Weights of a small mixture-of-experts language model, trained from scratch on English Wikipedia.
Size: 10 layers, width 512, vocabulary 19507, 124M parameters.
Experts: 192 SwiGLU neurons an expert, 3 picks a token, a softmax router.
Training: a variant of Muon for the experts, 498M tokens.
Below are experts of layer 3 (counted from 0) of a mixture-of-experts language model. Rows are named gate (a neuron's input weights, with its number), up (a neuron's input weights, with its number) and show model dimensions 128-255. Each number is 200 + 30 x the weight over its row's rms, rounded and kept within 0 to 999.
Before each expert's rows: a language model's description of what the expert responds to. This comes from a sample of Wikipedia text that the model never trained on.

# expert 25
Function words like the, a, to, by, on, into, around, usually right after a verb or preposition in running prose.
gate0,186,190,166,173,172,220,243,216,227,187,205,193,214,183,235,215,173,239,194,177,209,180,178,192,219,164,123,209,227,195,233,135,160,137,192,194,207,184,133,199,200,178,183,211,221,200,200,215,221,144,150,210,194,189,225,197,209,198,221,145,232,191,276,211,166,192,139,229,236,192,248,173,173,205,175,218,178,239,219,208,156,214,217,233,206,178,231,222,226,178,249,156,142,192,179,198,203,266,238,205,155,166,241,208,155,196,195,246,248,181,157,223,248,152,207,212,242,191,185,203,154,192,266,184,222,170,232,128
up0,205,227,250,215,213,193,188,179,173,231,207,219,181,212,170,191,214,184,202,213,205,233,225,222,175,254,273,182,179,200,164,253,239,274,218,205,209,200,245,191,203,219,207,196,203,199,206,209,177,282,261,194,220,195,163,208,214,192,173,253,157,194,139,191,247,209,248,181,167,210,171,229,244,206,223,199,229,166,178,193,205,211,202,153,192,210,166,182,146,202,137,248,261,198,239,220,224,151,154,184,244,243,167,184,234,161,201,162,158,226,227,167,161,239,204,180,162,200,220,229,232,206,141,199,165,232,183,264

# expert 37
Plural or relational nouns like daughters, films, schools, people, members, plus === subheading markers and the word also.
gate2,201,200,217,254,202,168,181,231,165,190,165,211,153,245,197,206,252,190,205,154,151,186,189,200,189,249,237,180,154,194,207,194,201,229,161,161,168,176,162,199,172,163,189,172,218,170,199,209,211,193,184,198,146,235,178,159,174,181,187,186,191,173,218,165,180,236,195,190,174,215,185,198,234,226,203,275,219,202,172,220,266,201,201,172,190,244,190,187,135,241,216,232,223,256,169,287,155,172,236,205,185,145,205,219,181,156,191,142,167,219,191,231,168,210,208,210,236,203,221,189,128,194,173,244,190,199,240,244
up2,217,180,168,157,220,211,245,197,278,189,166,151,152,151,224,213,219,198,190,193,223,211,210,223,163,180,163,220,216,197,238,209,243,197,218,242,225,281,210,224,191,256,190,256,207,227,213,205,234,181,251,170,212,185,180,180,207,227,216,217,157,185,163,241,175,151,235,203,212,158,192,194,170,192,191,177,144,228,202,217,149,172,199,189,188,193,192,237,260,217,203,167,162,173,204,97,188,194,215,202,186,252,145,147,231,192,217,217,224,191,198,176,221,234,195,216,134,195,205,202,232,248,209,161,176,193,173,126

# expert 45
Name words like World, National, States after United or the, middle pieces of names like us, p, ie, and equals signs.
gate0,201,184,243,187,194,243,144,214,179,226,207,182,210,184,211,199,252,165,166,235,183,237,172,194,211,183,187,157,186,195,239,187,204,218,154,236,235,206,228,184,183,254,202,211,253,239,179,184,202,168,163,172,192,144,239,174,204,203,208,212,204,236,187,232,214,164,206,245,174,181,204,202,226,218,171,234,275,209,227,176,213,224,140,171,191,172,236,139,174,185,169,193,210,211,214,184,191,194,195,169,234,164,209,201,172,175,235,180,235,136,225,194,209,203,253,207,219,224,203,244,192,197,212,209,111,246,226,204
up0,192,196,235,190,185,231,139,205,174,225,222,174,224,194,205,197,217,169,180,227,175,224,153,213,217,194,174,157,184,200,250,180,220,245,149,217,258,200,224,199,202,249,210,206,253,207,205,208,213,164,180,179,187,146,237,189,177,217,224,228,197,217,187,221,215,151,189,229,146,196,190,196,221,212,155,218,244,224,222,177,214,217,133,183,191,182,245,144,165,166,182,187,195,192,201,195,198,202,200,174,231,149,191,192,157,189,224,183,234,109,226,170,212,183,246,211,219,243,214,257,193,214,220,212,131,235,243,203

# expert 13
Hyphens opening list lines in infoboxes and taxonomies, en dashes in year ranges, and hyphens inside compounds like user-friendly, single-season.
gate0,178,188,185,209,175,211,182,201,238,133,284,202,198,155,192,208,190,144,197,203,207,219,209,160,200,178,225,163,215,148,217,237,221,233,200,224,169,206,250,142,192,199,170,178,230,172,203,125,221,219,193,177,185,170,177,188,230,240,182,194,164,249,179,195,195,174,182,212,235,207,223,169,195,242,174,204,198,199,224,203,193,199,169,129,249,185,173,184,210,163,176,179,165,233,227,236,164,209,149,185,178,186,231,195,175,211,170,196,216,196,253,246,187,229,199,256,228,171,194,228,207,206,175,247,218,215,170,240
up0,175,159,191,201,211,217,164,187,228,157,270,211,207,147,209,206,189,152,194,224,218,196,233,175,211,175,219,188,175,137,194,241,211,212,188,235,160,217,275,158,199,199,152,175,217,178,171,96,200,238,216,157,177,171,164,181,226,236,181,212,183,253,215,155,181,143,174,235,229,198,213,179,182,223,167,177,213,203,228,201,191,189,161,166,230,208,131,229,196,168,176,190,160,209,251,218,149,191,163,185,175,184,200,173,185,205,175,186,226,206,231,238,202,215,215,231,228,171,204,226,208,183,162,243,191,221,151,245

# expert 40
The words with, including, one, all, part, no in prose, plus scattered letter pieces like F, H, d, l.
gate0,209,185,184,207,197,225,190,203,211,133,174,236,201,196,201,229,193,193,177,186,171,227,175,161,214,199,217,186,197,173,208,217,203,243,236,164,232,236,227,158,172,191,173,175,244,204,209,195,234,220,236,96,248,209,174,149,234,194,171,203,234,260,192,219,192,215,185,187,145,163,197,169,179,155,182,173,200,201,214,177,258,179,186,198,206,184,181,221,208,219,203,195,223,273,236,187,172,179,230,210,187,207,195,165,199,212,178,214,241,192,188,192,199,207,201,248,240,236,157,184,192,179,210,233,224,177,237,206
up0,204,156,189,183,177,213,221,205,194,142,175,230,220,184,204,235,192,200,190,183,180,219,173,147,194,195,210,194,177,171,224,231,213,219,232,184,225,230,229,155,197,182,192,176,248,209,197,202,232,191,237,113,241,188,153,151,217,188,168,200,231,272,189,218,196,223,185,185,143,160,192,159,177,168,169,189,203,211,228,161,258,169,194,218,178,193,186,223,201,219,219,152,225,279,225,198,166,170,242,205,184,191,205,184,193,219,173,195,242,195,183,173,196,232,201,240,243,223,146,170,195,205,224,233,233,153,240,192

# expert 14
Full stops ending sentences or list items, followed by a line break or a new capitalized sentence, plus abbreviation dots like U.S.
gate0,219,215,173,176,190,197,162,157,207,187,192,187,228,194,207,210,195,164,182,214,172,219,221,205,182,198,189,158,167,238,194,166,169,197,185,239,156,216,155,217,189,201,211,228,196,198,221,278,218,177,232,203,167,190,182,209,261,216,187,201,226,250,245,201,172,190,170,205,170,237,217,181,168,232,159,161,147,260,202,260,225,216,172,210,187,159,160,237,208,182,163,189,248,212,179,171,204,238,213,178,210,239,220,229,183,121,255,230,188,206,211,170,205,218,220,205,172,182,135,267,208,154,237,176,161,228,236,196
up0,266,219,160,181,199,164,198,212,195,194,226,180,187,180,235,151,154,160,206,201,187,193,209,202,150,211,162,175,182,261,227,154,185,223,194,227,116,223,141,205,190,190,199,226,190,184,237,251,208,214,261,150,181,200,186,212,244,169,189,226,240,226,210,172,218,197,176,160,197,227,200,158,179,215,166,175,161,233,198,200,208,199,187,197,169,175,175,195,219,189,140,172,293,175,207,208,197,224,185,161,186,247,195,191,173,131,248,244,172,217,191,191,214,191,209,196,197,202,212,255,196,179,222,133,170,224,219,222

# expert 38
Capital letters starting names (S, P, L), slashes between measurements, and time words like week, years, time, this.
gate0,212,198,234,191,201,221,185,147,153,257,164,212,201,174,189,226,214,173,239,232,171,146,260,187,181,174,275,170,192,249,227,171,178,166,138,197,206,239,161,230,194,187,205,189,208,240,168,196,212,168,196,222,246,233,183,146,189,205,210,211,192,216,207,249,201,204,207,170,156,179,177,187,259,168,216,148,204,161,176,155,208,195,228,151,194,241,236,246,197,245,226,243,236,215,194,136,194,198,185,159,225,218,205,210,210,157,182,211,228,187,183,172,261,222,208,233,212,186,219,167,224,138,246,206,211,239,218,201
up0,245,216,193,171,178,203,221,218,200,230,229,215,150,137,165,171,195,266,264,193,207,162,246,180,200,208,179,173,180,161,215,235,153,231,185,160,215,194,179,145,273,188,253,172,123,116,231,218,252,220,154,196,180,232,141,181,203,202,178,155,214,223,219,175,207,255,225,178,221,218,202,191,225,204,176,142,215,213,194,160,184,152,218,214,148,223,230,175,197,171,223,202,217,258,252,211,204,173,184,252,190,215,197,201,213,177,220,177,149,259,193,190,217,215,202,184,192,164,145,170,209,199,218,222,197,127,209,164

# expert 26
The word not after could/did, single capital initials like T, M, I in names and citations, and table separator rows.
gate0,274,223,254,199,213,206,194,189,232,204,234,256,228,174,238,206,164,187,213,192,183,203,187,262,238,220,219,221,236,217,227,256,174,229,208,202,178,175,206,191,181,246,195,171,207,178,215,229,189,214,190,249,210,215,189,166,159,197,240,189,225,237,236,179,151,185,176,232,222,209,214,168,251,164,127,207,174,211,148,195,214,205,225,241,219,191,180,192,232,206,156,209,238,242,237,223,203,236,197,217,183,160,210,247,187,177,213,163,247,165,205,187,120,189,240,192,162,260,164,208,149,238,184,249,147,174,192,259
up0,156,198,147,210,175,231,211,182,174,205,188,165,177,186,158,196,223,197,189,202,201,221,233,143,155,202,178,184,177,183,182,153,210,160,163,203,200,235,195,218,210,157,215,222,223,224,218,194,210,184,173,138,177,173,205,198,195,188,188,201,173,192,166,274,266,158,204,197,172,173,201,235,156,237,249,226,222,193,229,183,178,201,180,165,179,196,221,216,173,172,246,208,187,177,149,180,220,212,211,194,185,250,199,154,220,237,239,205,187,257,221,193,259,198,139,224,197,169,257,159,258,199,243,146,271,218,209,165